python train.py --n_layer=8 --d_model=192 --n_experts=12 --experts_per_token=2 --d_expert=160 --d_shared_expert=128 --activation="swiglu" --moe_layers=[0, 1, 2, 3, 4, 5, 6, 7] --router_score="sigmoid" --normalize_top_k=true --routed_scale=1.0 --balance_loss=0.000146 --balance_bias=true --init_std_router=0.0307 --lr_router=0.00122 --vocab_size=12406 --norm="rmsnorm" --norm_eps=1e-06 --tie_embeddings=false --optimizer="muon_variant" --lr=0.0029 --beta1=0.95 --grad_clip=0.5 --batch_tokens=131072 --seq_len=1024 --train_tokens=697300000 --steps=5320 --dataset="wikipedia_en"
Below are experts of layer 5 (counted from 0) of a mixture-of-experts language model. Rows are named gate (a neuron's input weights, with its number), up (a neuron's input weights, with its number), down (a neuron's output weights, with its number) and show model dimensions 64-127. Each number is 500 + 50 x the weight over its row's rms, rounded and kept within 0 to 999. Numbers have three digits each.
Before each expert's rows: "comes before" lists some tokens at least twice as common just after its tokens as in all text. This comes from a sample of Wikipedia text that the model never trained on. Tokens count by the router's weight.

# expert 11
comes before: " to", " of", " in", " by", " for", " on"
gate0:588478578483481423431558578472499537518476524495445567601573382447464622529463458525502529504468522482488545529584565391468462575518543497589542488475462492524568629447527497462506535527514490
up0:576506487495434499481548523536431464432474549437490508407507434456472451497337457490481489532500577472566578392544519505480553450552530509455435477448486511471521547425458531473586467493486395
down0:491511549492515529541441538520513522407504440561646562523522514455552409543509480486476445472403451475545587440458402518486542542585493573509426513444445467525492469450525488384538500576448572
gate1:510499499429396476569640529491512569549537505496561565537556403504476517465474594431543416421447396476451361578521470500458484544571496544595476495595495489518494551443536512399515482609551512
up1:522509482506549433502470452484547610533499540535494403460520499481466486507520573408457529473447500526550553431555527503528574537474551513555510549479609513535456408448535509530524468443571376
down1:486501498509568531573482462507491470508492441480545393585541449496474481516471482521566491507482506482487479481506487509582515504541568544416428360517439470499526497500608456521430452440530523
gate2:441563423447517414468483502488457374467458511464443477524544477528496500547518509478503507517531591496472376539474464548621492619633479455549555533476529426491488493496409509540553547427533503
up2:443490522529529520530467466463468549519510462490527421423548408437555521489469525475440447450493560537513574663426434511576531551542522486515455407529450403513517475427590558526554532529463428
down2:548570584436419487475513486592550483526477516506533364550509538483538440476430449440429528519530510476551537488395437515547510494568596575461453402615504431499485472547527608435511490580485454
gate3:565671522439527481476513538508402418475465443464455479519535573548567502532533547525538469487461483559555547470516470419573516470403530459469532421505408536477499498527487465529484500593604426
up3:516491390537480506488539506508514528493556499551556536515434530483482505554554480528536505519543482484469521492440541576469609484504529523568472516435446590468437423543478445552490609463440527
down3:438441565465495505491425495455548556539475499502527567571504509550480484488541512507499370492430505446494491497448517502365601487537449504604398508575482419581513487505474528535533455595513495
gate4:593569546438478503574478444409439512475582442471529501623560477483442484594484523559491534435502573366601538452376516515515437501615552482467457530505573477508528475487478442500640475476582497
up4:521529394440528490483386538449435616603471456478486495510475482493462497460502496493496451480556572482416562502451446447444497446603549504528422504483479504490480471525419511440493560488577482
down4:487512476489454545440536498463484509423500518558454460546456412526480433511545498427501528459418486525491421501407506437443505458497428537486467516518495522520479522476486491471570520541542418
gate5:505560552594507580460493507456404513458437538487548532524470511498509494467565617534517439451548499457538425585498506482507467443535509455520560513493482514526556552536436585433489512548449556
up5:526512480523479498521352497551536536537452500599405539465469438518516528540429517441489499473564501507446580469478525518562544572430531483499503506365571538491602603442461524501602524511596545
down5:553525526503566427494488493512509530547410379559490456517517489388503486460558447438426506451496422385530472575520482514431463528465440470499490451493539425565491582477502410553468476462432574
gate6:547461422493512497454518477538490433482483489491448490595572387447515462495574581519481526444477443523556519516422506549464513496434496472467555435525441394502457543556509459449598391514557556
up6:569447585503503559572403557434551565564583534548512550398579398506442481628485552544471588492524584501482506490538517471523467393480553535616382460505457487500463482547445545502510473457439509
down6:408431488510466536506613479441547466470643482552481525430495502504519501595520505499481484532462516461534450416556370502544488568482453556556522382541479577528517440480508487535532413431494536
gate7:406492533491422504452483435597503505506523440464546517491466583527499500524474532535443561496482568561452398500521472398536484445570461421512467524486597474570664506491496438493516482437522466
up7:489530521564522465533488499560489490479455478537469563505451437543525510576433477522454469469475552474472370490543497439523455504494483494425440539470506451451541608533454538559468517535490620
down7:570464492444490486400481469465555484544571507520499351438428565557509505567493453508509508622519541506461471391409466456489508466522573400507467442479488537471486492434513465577480495492453485
gate8:501541507493513423495463523478468535517506553522504478500434518541562521510484470525505519493442517555415525447485378461491464539531506400428435479519603489436478574454501501455509576559554571
up8:457479448519520470499476557553488523426426598419563565435441444536466493541568542554484549494527459492545531520555504432506445504539514494529511519543510559469480596415501545497523466517474504
down8:490471556516452436477519534500588442525474480500446487601440517520465590557542470460497532540594459510374546454515546441565517469518503513572510497487570578563469495447552468503395538546521544
gate9:423518451524503502429521557482491542579468479628434469523490427569473653464476500514461447472524440522502514507402394508476452509463430548465477452658535491501480491463548470481411487494436481
up9:569552473420436538526543551508470531511527492584574478421506548452481454513475557518478418461457504591501556490528499482540487505536499464483475478549599437485563533477380524530575504417490511
down9:524499521551535426444406446529479476437562481399460593495555561427443505551511457497568612505552559481579496477647473444546543511475547481530546508459431460509487449611554518520505617484486479
gate10:580562429490528367403537479441546476519477526479507469543576403478529513585443424474538476582456430472376422451488515473429535520516473501454451406516465441532526457450570541468517419522534441
up10:414489487551494506536470507555454476479580490437452323527483489532520467437476557471414549579465562527546440527492482504526561414491492569522541566422479506569522498526438545469451514516491534
down10:488514482581454444475493490488447544500433520558500418475535530522457512516509439538527445501505395464568484453498434597468524560434425486509443424506508557509459532519533437558489496381498423
gate11:554518521437458577508527497493501483516478452447375480490466533451541489401646503543434470471503411506422476466492454485455437497486486441451447495520507584515552423437461511465500505556471588
up11:574488432484533558435519532481478489514500568514575535572517524564387398565489518517456544440538390543450476524519570428489420462509492390441546584597540516550516400523606459574573560468578482
down11:392439507395427497501558447578532608423471457598512528502542494453485520484521517428380520567449477483440481464472471562505499495471498618444460402490548498552529554540463478503498507448540477
gate12:547546540521423594399539545518523428498472516481490515481521480437476504497468465505516568453405449439579531470500546477548421517506601423549546503502488514544537499553479540568484568434529431
up12:468485481510526536484542551583553511404543470495468371469476518498578473452536457475581589410517547465522472567514453466465546415515426452461588558508412450525482444387425462514462483493508493
down12:561529538585472517527606547490471457544541542507467497389505432510447443552470406480440576503414460476520522596545497435584513351464510537442428501490530473534505502425477521461532485404532441
gate13:537452515416548522432527558462486366494568495605500579552555441500477561448591448513507382486585532510468529503467440466471596504411486512420478512558582456549500462389524559428551474489490517
up13:507484520501382541552449535490475483539484545564540523505497495528549514479555490507485551394546603428509502461509486605548421549522430519506495480571444437525538492555406514516394510515461374
down13:505554562489468482543493487427493505506504522600485493563529427473475469478490550465474525485514545503506512448463532545460551450479515480532534498498471487527509525557483528466458573523574503
gate14:541549426433538539399480497483439468508479539503332448494547490499523500525570491554533456429556479487547637523518513512453427344491450413504522467425442479454533503520460506567492481543584478
up14:525535511509506445526500471593461431514517398493422472474428429419437530509478606559518465594465481519525501515533513440532518591582520459461467489548519512538484551508547404516508554491492550
down14:583460497526543430520434492547558524521510507507507565610544524570437514554508540480441502487526557465466418457453522483533556424466472548576422511499479509532431509421483595428513539548452494
gate15:509467437484556496466454511541481517594489544520539430514534474455601447491555480529484537513445515538496595506448542422546425491568501564411500499443500473591511447599408485519474436531473569
up15:527512602401448513542509474566439530578433487502491505428551456522469397505526562542484553395463543520532492656475495465506455476593533506490500549620522474479472581477506516491426410517551467
down15:480467484495477497490462536518520459426546388609433535502458568512527514536434546554510580471430569504449486518635478502536538519469521533532523609436499530436542457505588525470526548541526539

# expert 3
comes before: "\n", "-", "|", " ", " 0", "The"
gate0:559490523590494537532498462488511486537511498498529458504544494525466510557560514452421491479517454556541454472494429555570442597459444505481440496541511490466483571425540501498415489525549595
up0:577449436505514477530350463478499506545500533502458501508515510497472473529609510528473497466614632505444541509532410592497433514332360487546586559544477498447522511413438540497482430531467506
down0:514439534594489556474600477567586468538520532387457464654577542447527557469552540468494496401545504503506465522444539534476557460518535519503476502543572507565491500495498476481470450480553648
gate1:453498447547537560459532525468516492500507467415552530437496482465518473473473583515408549460559610462520443514524511503446455444450496471502325534427559490447510503556518515538563462519563456
up1:408391480520533608499469501551457494525479637529528472531464519436533536471453472489485430586527516470442522518503369490467496455518466539517562527619496617525510504501426537510472447643505520
down1:573511546496581516524477508483539585494411494468406589493463487508428418471520446456472507480412508564555434420502471506571530557509536522451507473590541555440503535353479543454491560539540489
gate2:569472494405522481430479503539453587495437567437481490527446517610434519465460520501471439547479447477523430497495566456501463500545419509535458582468551586400559552487481519559476500422524447
up2:500385440479465516489654446503515572523552509398530474522601493444484508453429514583424501416483429516511462566499403508529525483505430473493508552519500436466423508446509555441541532500395528
down2:467518484547580372536507552439505399566541485571503526503536478405467559523495541531490529516509548624559491478434461510594643537519517507517518418538525510502531522533418457561468495557469546
gate3:527537549507515559511488418527428542449452558542542432450545412535528583422528559621476494462519482661491524477471552474519553541448537509515560480430530497500500506497461499497498442511539500
up3:497562422479489541493601351540535472538503452490401347393553448472409508527509526454527412541546449478531599477571445400538433527471438437604511480444537456506520590533487419402517526516581477
down3:418515516528469471506466558537500448455501541520535528575472392592557469445418496433419530435509517523439419528510479564487506485439460474492499515492492466496536437490471560533453499483432381
gate4:564479517517529490509382601529503453520510428505565410497498469482595511471479557509538579508393449529482527546450484483488526490521515482427467473387511500528462515444515529466527540495502434
up4:534581463506423566455502518532431514503432486536533453514514572501498566435503479457528537528526504519519507457524455452531462487453468456489474470460447511508524613596478481541502511450509535
down4:434506479446401535452408484499505514381582508557549555573493519481522471623438472466480485529436460585385538623485506540563476458537546483482548584456439556460476525445469550439491475438564492
gate5:526448552515490490467501515560521558402528493543606524476600507488554533518470439538523510461513497498463543443456515467522468520467605500494606492620495425586536495400478550603481478450466512
up5:438567477448549399481451560527414472464482523509433485592493499541519375535535476459537455558471581475459395427482513499538505497420482476421462521552580452455518497404574511531543504481506402
down5:536459500601556575511462532468497451417428537499494575482452412490474490529480520488553535461468502521542600510510558546521470544565465535617519535511430544421522531468482521512478549486455411
gate6:549558491570522527550479499535499569523548559467510375525483458331433519568523421477514530444500514406506566552421496505552528512441391529547504470544520575409555511422386508482514467499487568
up6:588545593482469564496514437508500498382504564437521544426463531460485547469460454539428533498513464502499564502493424497541453550536522438466548439500388601506438485447458498441587499581433489
down6:557427535467473484540534533398441467491517471506440496521530469569520537526496580452542427437474520511499442485628546491506470484514506529483493451463481672556516400519485544342492557512528566
gate7:439501453502482496501534483543515414485331569498493521588606542416530543500542427523510438553455481550474542490457428450470552533483513440480483473483532534487516506453537397450467496461616458
up7:440419567546536501476475379582489450506476534514503569573524422446597549501492375492567448475471574518498521526491494518622462530473581584397546483477509519542472516589507509538590470438428489
down7:551521585567423466511427428486517522568456546501455596460420463514467517474499411548488519491482505502491568458461576502556479594406521515420511442406520550462501502493422369456477542485515550
gate8:502433586424520532539516534468539521473475592525490467433494488553455483465578476596469538460512486495506549510522427552441473451556524490444517443523494584488515577560469534499499489458675469
up8:452543493478502520555497558560460542516600454445449514489450522418571465505463474444460472450525453489487471507455437516539492466495582434513598543461441542508450533529520504498600476436516445
down8:533491519503491361535542524465567471416468501504555559532599540462387484589487587508503422499468528536461551529507518475507479490531561556499471542499491481562465495471484466506456490548506458
gate9:420546483519508503458526517551491496572569476478486478565464423485532478461554495501494500563472421623491509373499557507516487539507445537445558443500474528493527552437543604495516565585567512
up9:520457518502440466543443433479512535524474494455555537532466481489624488462551622450452617551601566527460536520582582558560477464548491482441518499573515530524494575474544513595528525561548476
down9:544457459456517538598641595392485473498502547498518468496409569448464469531446584499532513349542555534599473602437479493499549489496519494562466618497510522443554473472456388445513489462430495
gate10:507486529463477377428413448412616504540566438455483537473514544491500527519442499508518485543386430547496404466563492528566552556530459411508516432452501547528440524529451566540532433574419508
up10:579509520497527498508492528464495477498451527476517520555496491442435562620498478463519541502488534509543505491338502479494527507333478506438588589491610515531440490437539486485578422525485516
down10:522460560498527427480495466451611497529513448522555452376532528516492545502483535486547499515469456504547509537603492419460532516488524477516444544537419528579444506456389491486588506594544447
gate11:452473434439490577546480553521509421415528478478478535542554406543525495526495388508507501406537479471483557557424475512528569456445525522505480488487590511501525574492602561623528576462590635
up11:502573440551440512429551522508489539500386516489483510503530501499495560425500494597540508620469531511584547448492582481557508596469507458484588515546454495635467458500501541471526474407438378
down11:563499491521408425527424484436594418481446529412495414560488490630533448575402545528517519591455492534451518517487552603511496474555485475533474464421531532485416442392479509443451443517429547
gate12:518536518588538486517493574451535497555516432563444529526476552401440561453530342450543534530510485546450558539458448496547456443586530458443471557436471484473462499507535545459471483507389488
up12:560516535535518555483459459550521573503416512452498594532496560549596494460382477436523459502594477526573562509394463578508494523445508478514559448525516628500533488609442511491435503463564523
down12:482512514496479516504529533472481532495439470540473511465456442413552554468502531496487530554516509549506536510478523595456563444565483526585456546563501388495514500526489414456488491551428472
gate13:526498502441599517535506551554517494504457512528444461469504506404532456605418449554559514524521462455506565502446396532481444558502356481436453479547538543421475492439443633593506483462514528
up13:473472502556433527532495501498549541513551429353480456462442518504454547570438508592616525465571515506535514595363398475533501400446545509476463444516455577420589534506509475514567498515507509
down13:532536518597554472495498494510548468536528494464503637545473517473449425429518466505480530393534557424564546415485456429481578517561496503512537473478561471539545454449432510474496510561507531
gate14:473554531462481428403510572591536432565433507456497493525544465528482447440513422459444496535544540477508435464386471596496340460520499538476407532554563518508523496455600506519539593562450515
up14:456436490421548501514447381499492577509434457486532545453503443494448535513429483454553429475539536553531466485445525514540486600558590381588557478496581518514503581446538493501494506514483461
down14:548499598549522390568476560506444476568572574489498513485490457469512509510478464465403518533467434427412463503415431479405407426479541499432463539575536457499538480517459522444497519582505534
gate15:540560491530547571491484556548512536553588508466473499497504491541537465485556421415540489523405494533511489416506489490535438493454484499503394455537504561547559507631519594451519497549589513
up15:541565587577489479450482550426512498470464503594513521543525364472508545511431437622429477436529497556518434452486500481509450514516519504413527521509428527563546468423556489462436488536535522
down15:457449610443478486529486446530534455514488626523537547530449575599540498495619535425442387552480499453565522491502559554541614570522565451500560524525589475465455473524477407453555483517427466

# expert 9
comes before: " |", "5", "6", "4", "7", "8"
gate0:552525578480677506491518514553385482519534512561428525600469534501500535480497478505452497503420468565530450537525514474486482505555478477505497437450535447517406578505535616542497501487556502
up0:474516587507466534501434535545465515404451575533402588471451487506495587454503465390499467511523485536520478375491506475422427437493548516490480490492554478538501549578533477506513512458539531
down0:437473514484467520529452404550432571422514553515425431581564501470405445571454534487545511427522481597469511467561562464429482481461486483549488447459477560434460569436457448510553603489534413
gate1:529567471378436603556522499408543445532559430495590520564497497522346434503438491459458462444488475531487473444555460509468506548506474391565518564552476453493527479525568550450488506412421490
up1:531406528516498487581446443473443424440398479513489479513523578518470483460433503566527452509382525545486419597426541485475428511459580490429580462404523513587418526550553490521462481590565547
down1:516544473476440471532484607554499486516446540431474543530497501550452475526511522534546538453509455498525477407453436500549532478574516437369563541486494569527394473432456480504506536478432571
gate2:443514473532511491472530493486541461532514571497406491412491516518512421475517470544528499543540522559520483555489535563535480625444452484494529492492477483519584541483476587474547493508511566
up2:477530518441538598551593530490512452505520499487600497462504537477430481486531567602580445453527500486525578563491479585520505598432574453469417504572503528479526534514512528380528473527507431
down2:524566483571501498426508532409609511511500461447529489577524522539466466513498538515504517530483513551402522508400468506471381459464462508492540476540531483562406435452465532530457583486540480
gate3:414522519432433533434533560405585510487544579543498522571491454474568538494584464492459489571531456531509440499495510426455485580540432556472535445460457518514537561517497529516510530465476476
up3:553513559521491453499476481450481517410520615456469439537543564512529445537508540523522429540434507511572460505549464516425492451464555500461497517461484507431487513521447488446585455521505550
down3:435468435434520448517451544485538427425492510508494528590565546587446533444509419513520502485527456464478500603555543537539578601462453506496550539540492473405421446456540456444488374510442576
gate4:470491502590564406462450508511477560610518500534559532442532518488564483453447490540502586519500500499467451493492536439491490552595409590436581518530580502515494485515485529454526574544501481
up4:515457581493366477494503505538447507563466391460570652545541525470484513469512450506519503495448492574478444542509467499505466539562475504491550508455548512474508425451507446522417369470521452
down4:437503515498571409460368494532535470501440583514478462573525438473419511417513509527442560389532555513506504568569522459467509476511511482526506473472530524511461511477509439454501564563548451
gate5:478455516493545462532445468377502514527599558471519497550610481447512526435533530466524494520412528481458476479444472429538516468414531478476528498500503484503536521483538583452499498608563447
up5:498472592391431505537546447482564411473435418489499417456474572483541481484463528471581504504529429596516458425580459496476512520452448483519473453471442575499488483508544477473556449500496494
down5:434479567595430468476490497504499432482421462539552448463453485544601503424553512524411464462551499565606449456475499556558509567501512536549470469442470617509476417499322429461555437491479555
gate6:496484458604440491510555546434443468430478486529479500438549608518493465467479490487468529531468443428474429488529420465453433484585347468491497593550453483489514455529575464475519529527458482
up6:441537490563500591484508555524545499483508445481490475461485515535507501510472491525500469535499431514549543460376548627509602427493600465512422458557569455483528498456472486422490575469451592
down6:486504626450491505475518509386537480487502479496552615471400603570498451548500469545442511531456441479555457465462454426508482470439533550490551471534519502446528515493415561483472512496510498
gate7:549494528527435629482510526523505508466482445545485569423431566497540508520450488498493544471509519586507519498500467485557466467428460494582471534420508506451519434514533491604476359528538404
up7:540451559476464448403524565465481530484530554535507550564516451505508542469426431448482472491556513466493486538491466419494607499492515516516491420455476551547426478465468409557350433604486442
down7:478485433503515470552503539569469477512577557443515464525464557616479496507515451554493461517431509534378436482492489564495467561477478439503546564544590541440508535472504582506502577434479463
gate8:508525529486492541467488499502460518570514480505541556362460465560464497511479472462451496465496438435507406483442494526526537429528525451498441509474563426558522552470575562572532497496469490
up8:478489483529515467490453539470518493578520383566472472407487547448565566447574455557434397523522526587510452497508495399564493494509439574422453488492482526467551596451439520422468483590577448
down8:509497490475474431506466569443573630584554538523442427504545452515454494621403500567450476451489533524557529471571575478502437511541498478492460478516513467504529556435562459505439565456407455
gate9:510574426427480461472459438533542540435452457550491586589592418498484445471530559472516556454601556472522455526488440399489570594438540494524554541541463575467442411417518560462461492506550456
up9:445533436523568452570448395490535504543486464423587535492524493553513547498485522475444530499499524500568504486417485480531471529491518458448457455487491513468550499469406440510510477558471538
down9:563520566494523528504566574447477584476469523555532560405506455562487492547513387451457457530521434537476505477458592414485484485563467474532519532482445481469670492483505539489356489507515587
gate10:511515499478386525522576557485493484533475422539546460493435438522527496553515494488484487515577561512612504551467511566495448572520566474549516466477445462497618499527408474534468493417523436
up10:440542522563564550471571470504474458503494588534450524477407403560482569501407470451540527455541419541531508456512481467513355484555500532501493505504467410472444585491459567533481455461418530
down10:448490567527528448518462472466566496563564481513475446558521503535534397504506496535528493549455511570457525522533530383522540568489441458436482472504528480542494501488574457493474588524417505
gate11:528610417548480430509521484510453430500413435430490484505487578423534568422532508506456502455442534554542426492482475454498536448579479425530452441449347487505491483522540477498443514518541476
up11:469532449463417646531463457592435562477462513471495489520447582505539432399555530485443456542548485524507520585508534492492535544581422548433546555570578461542526510490488487434567464455580529
down11:407469551472542368551446452433489504530496473532484588531489432501469583462470479497537555512529525492487448512526521511550490489477475482455537458445533420359426477432549558578503432503481484
gate12:571454521466571502518563485518425535519570506522534543449457564349431499493548453538515557512490534475483540474453434453478435458501486437481520503514489478571510455539486487514382368517526496
up12:437348450519520472489500572528459511439442512450473456481579552559445471521543404537481454581462534478469538429381485449552503485531453554489494486479452486444436460410347312507504530514454435
down12:463548494500475558519549582612406441495373572481455500498481495552462504455510471447442448489585554403507462490521387493481489381498514608485475437528482473484400458619457531541559521528564533
gate13:521535570486504480490533562438471450594465501534514470410516479470573527557525549547580546514525486475510505591597397446432484512438562535508498529589496511388520460520531510507507472562559478
up13:447438420499550494501431456508451470517509473480430480544471490506452433444516449475520453517537551523437478469492629465419502456577487510436439372397583496483421544496572503521541454596450560
down13:528455583496557593523467476509460456530434521558486440530454457502403563509497459422488524454427524500538511490451480579460458535506464376524494452527591368571486534591500439461482462478515551
gate14:528569489473484517447555546543546512469475533597408451538546536522485457502479541562495525532556539463424524502616486499514564542525556519555426572601436526453432556503510619468341600487583528
up14:637491519524536597526474555497617508471482490399406517489520578470476456453428500586565519573487496499509505573517547468584464479534472502469469529567463522504553480508618523470493567510576598
down14:592478467535454424473477447544551586522485414566586426393466409480386472582478462536419455421512506516556571386488583448514551441477572446483524481534443408511511536476511499404498581582495583
gate15:469498483581497581441523534492497464469503529459464511502447472504552526493516457606555547536521452468464451608445541499482536526512470505522495544556496518397474481582536514481545485492579547
up15:490448585462558547552543468490483464461445570502416476334491517554562427451517500515450468488580442588424577520555516578448519519440460492527585518468508455474591571480504559478552499502491532
down15:455474494503529398472436445482601411508569569528454439513564520510539515504455500492508492545454534543419511512467491487481507470465493458504531526497484466434581521417495530531415567504475501

# expert 7
comes before: "\n", " |", "|", " The", " He", " In"
gate0:441453481567462542474454517498463503470555529527499461473521491559425486434538420547466524499497450529536495482474450503482477526457435471371481560550497459534453535424477489507445438431474515
up0:410540487513542441580481451442506532507537449497435545517458437498526415509531525543511418493495582445489586401479476565497376430489561462511531495425605483509502487466498535542572447510488540
down0:506513537495409471476506510513567502502502580529403500555536422471469530542484516497509458494334412554564583523564553522586577359538455492514490489463530534506479483617420524543553468490512445
gate1:539539494598451505540460506546462531511551645518543480523473542562486432502465505396487515453487557503544505511493566515433595575541545496548425475349481423518490481518471561477581461502422484
up1:549437455424491508519521489503529418455478493501491438505508494522536548490472457510510463464513513590404467453527428500514466486517510463447510422429484582483606463487556414459398501444557537
down1:517473504500539448441461478458483501497529572468554514596469477437396472541553479389522470508494509496482469478535546478414541597573401452486391454416510550518421447561431509513549571467424567
gate2:502589482418658539475572490463442512484410414470508540494471468516478421400525458561529463510570545435528512537562594436432546407496447550484497529494500458551400556536467534382536434525519530
up2:545489553600433449547488411401448497502528515455443408536448436539492489564537474354483521536511554524591517544502479595507500405420551508492495527513451473532546475459497499495502592573533544
down2:455504474532389501539504579477516406521527558483494423349529521567545419574552518512512484493485423466549532415510493490389512512453494529609587441556384438517461426415473480507561459498446549
gate3:533581497569549457449483596467622491506508441503531430554591564555460524435467488578599484596446426498495511538558530506512557475512443524502483445437478487574534415520465496430524455420563537
up3:514471498455493518490407512476510549542447465416558599611485563456482549608412500541486506638488490513456540500636522441545497502534542559449463468541461451559472476392522539528511525489544508
down3:543484400551556449548471465436511441517532492457418472511514475488541543550468469503510427569536438568504545626411532423488509528530578459505484536647461474468504478396481551434474524496467487
gate4:483588522446444507490447526481478561436546565411496507567476536545521571519516568577524542467541526475549442522457447386590523491528506441493559548475437544594490614517468503433552544535528569
up4:503456410549555522518522525449470496540457596537555461556495608381447475469556529497540470500546483545438553527554605500409479523451578443505486523551408446403530537530594501474539498519512572
down4:437468494463571515478520461489515509545485535505566493418389589593466510554554528416442554588597501449444537392468547527504402454562476455523386445519508510485527511466514587446452586493424552
gate5:625478528509516566520499463496471506484564511510542519453499571591491489500477428498487586573495504559521398478386501618558491455456457449466486503467420502555573517441550489467489472455512448
up5:561552462415465473492390520532481421476523521547446524478487556509474615527577549528413527483546528548480502437491538381522506471453503543386508469432446511421463560452454433491430451514501475
down5:546512502509529462471465419495553437474481476609484543566590454536539452505557471497442562551517473449500483485486438446506581485515501610448506489502442586428575518578545484406499509536476530
gate6:477511496464498496483588487442474522503536445589385532479507500558569513571586491487510552460519506504508537564464595470576528404454466465509554548455541483485457529496518524493521588480470484
up6:481486520563590522563449483424471521451503436524460462504538522464482472456555474633470606518485545466534481518525527530571468570471532419450546405573508478426478655561447398485523461528433530
down6:541458559557501519481513548555477520499552546480462425452516534565587554486542463463437476467522469492595490499502565484611459469534493499460562439456503473437523595500536544473518456388439472
gate7:412510454426540568531486494578422480491435569597505548543417463490496536575498484490455400492576516482484504521562429549466451549577564487562468482599488536515452578529499420444501436488522505
up7:499526498436492486500504413528517514516544435408575504510636489454504531434517545468439553551617535491505489516523544511474551528468418505503494545447392520438560454595561551552518502409603536
down7:539512391434530483406479534523515507617517499462448493544469530435535561445401451413488511503509485470541546464431497441505459545478538629499545519503515493543492440522558597505574501509412473
gate8:666457444466577500478514422417597484530497487508530439544498466527532523539480462524595494552531573459450398473487509483462567531455545476564477561455536474462426439434467545528518432483401507
up8:440411561527481514499481452445488507503478581463543509475499604485506493410455523444526524585555486522476433506482582509493498534500484463584497490405462470464586433435495456394472544547464597
down8:395546549453482507551432523515427533564518522490585456485440518494456528491530565475484493587510522477546444497527574481611491511478485428487410483593499487525579467497530492433553535495418537
gate9:439538431531518493511546589490506522505464456442493533515447524395486490489432466474526492470536568470582526543530507474550494514480514419514573538530484500507456482469445508520578548454547420
up9:473536562483487652431554528495529480562509593541586500536568484504431558485428572508485353417497508463471543545456509522515456564504434459447527398485439398448527488501518538557453544506452539
down9:511508564557533564490499468459489497479573545512443548538488520514546449549494444424478547480418562573480557460518511453460532536465462532508526544456586542527628581521520481510583472466541477
gate10:538462488463554513550487512452439455509380514428519522448470440550559515452569488572433543412493572564526476539583392454550523554466450528439473534578546554526480468468493453493465578485556394
up10:508575458507603468478519452490496452494462646562511488531613463507414453511561538467567549467466445492465411487501422442557525493431539467426546512500527477459444541491561485473477537480424479
down10:566505502562490576637467450501498531477483515501525494436544508569481506497496557465415465528529462529483417572503464494471432397544569483513506599501498595602566457423454537451456530443467530
gate11:574495450455544466465510531618461548515537473554549476493469577558544554537506482444498493504466519469494454402480544513449509589512583486515464554512452402474480504475518556497573447444490473
up11:482394568624496514547503451563530427435486522537454538564565445531468537540502420504538495503500583461510547519533519519485413446487582423546477499475507545530482493597461440487527459532459516
down11:528589470463474519513530399407458502521548531540505509471438435493505488361490455484389499499487444449498566524431508507470555501524492484508448558551477548506502385542458467454444515553482507
gate12:343523534463451543414529464565447479470540475492468490440448562490524449585534550577458432509466505517574497493520550518527377543488446511424525535581442433524423525466499519472528383608486531
up12:529554423459398506506458517452436530591418531449525504523506607526485570463474525572522565562504465486538511499382568469545431466554525469591564542472443468482484453489504548491550537521500531
down12:431370479458469481497491564519459576465599472480555503635537434497503480641493503475548534434481515606532482534426549488498472486525609473471464585588649502458521425478463504469440403503481547
gate13:432485530534594508498513502480499481536512420516511527430565463410572533432370420412519456469553484504475556438445500522454518544493513511476540540486654468474523497442469490543496480428588446
up13:505527466480540465496521505524462499484404536625427595495491521558496493450447472491562466407477503577475491525506540544474481470405475548520502507608595543460457441444545459570508395415476506
down13:612570488432556505477455617573507569535372521527488489391508549507476540452531373513461479478506509551321487517498529421436512597519511548458494551545598537422506569486601374599521481523522503
gate14:501495406495524542540434429475460542458494523540605456486523445421482523521526455515537565509481387489498547457554546578482460391447421521453483479502479536449500575460518548474490454517529616
up14:411579535393585595539517566449578516529444456502494454398537481403382449442437546482574511570499537509547501542500480533572497476534370526443444584538495459474390480487549562492470529575546455
down14:507488467496453476505462458539508555550463492397532448462491453636539519462451438543454547465505566486426518440530574414423581513582537521472547533485502431515503474507610440581488467569498445
gate15:487535463546537599433437525513525515513447518525549527459431375477564412521413505455531436522521474515428495519469512558578529476601418426471477458507469422538469527479608477507557569445448528
up15:503534555552561487551509510561358539511423497485623507562564488503466534475480545550524481510493511542492482558517577577545563508433509444501538448496524523515406544496504540523485491539524484
down15:565457391506464498464495478506486520483436491502501387383499540414516516426471526510425480573432362516415592489428518533494524496515534457550505489549592502503468480450454372531453533502534579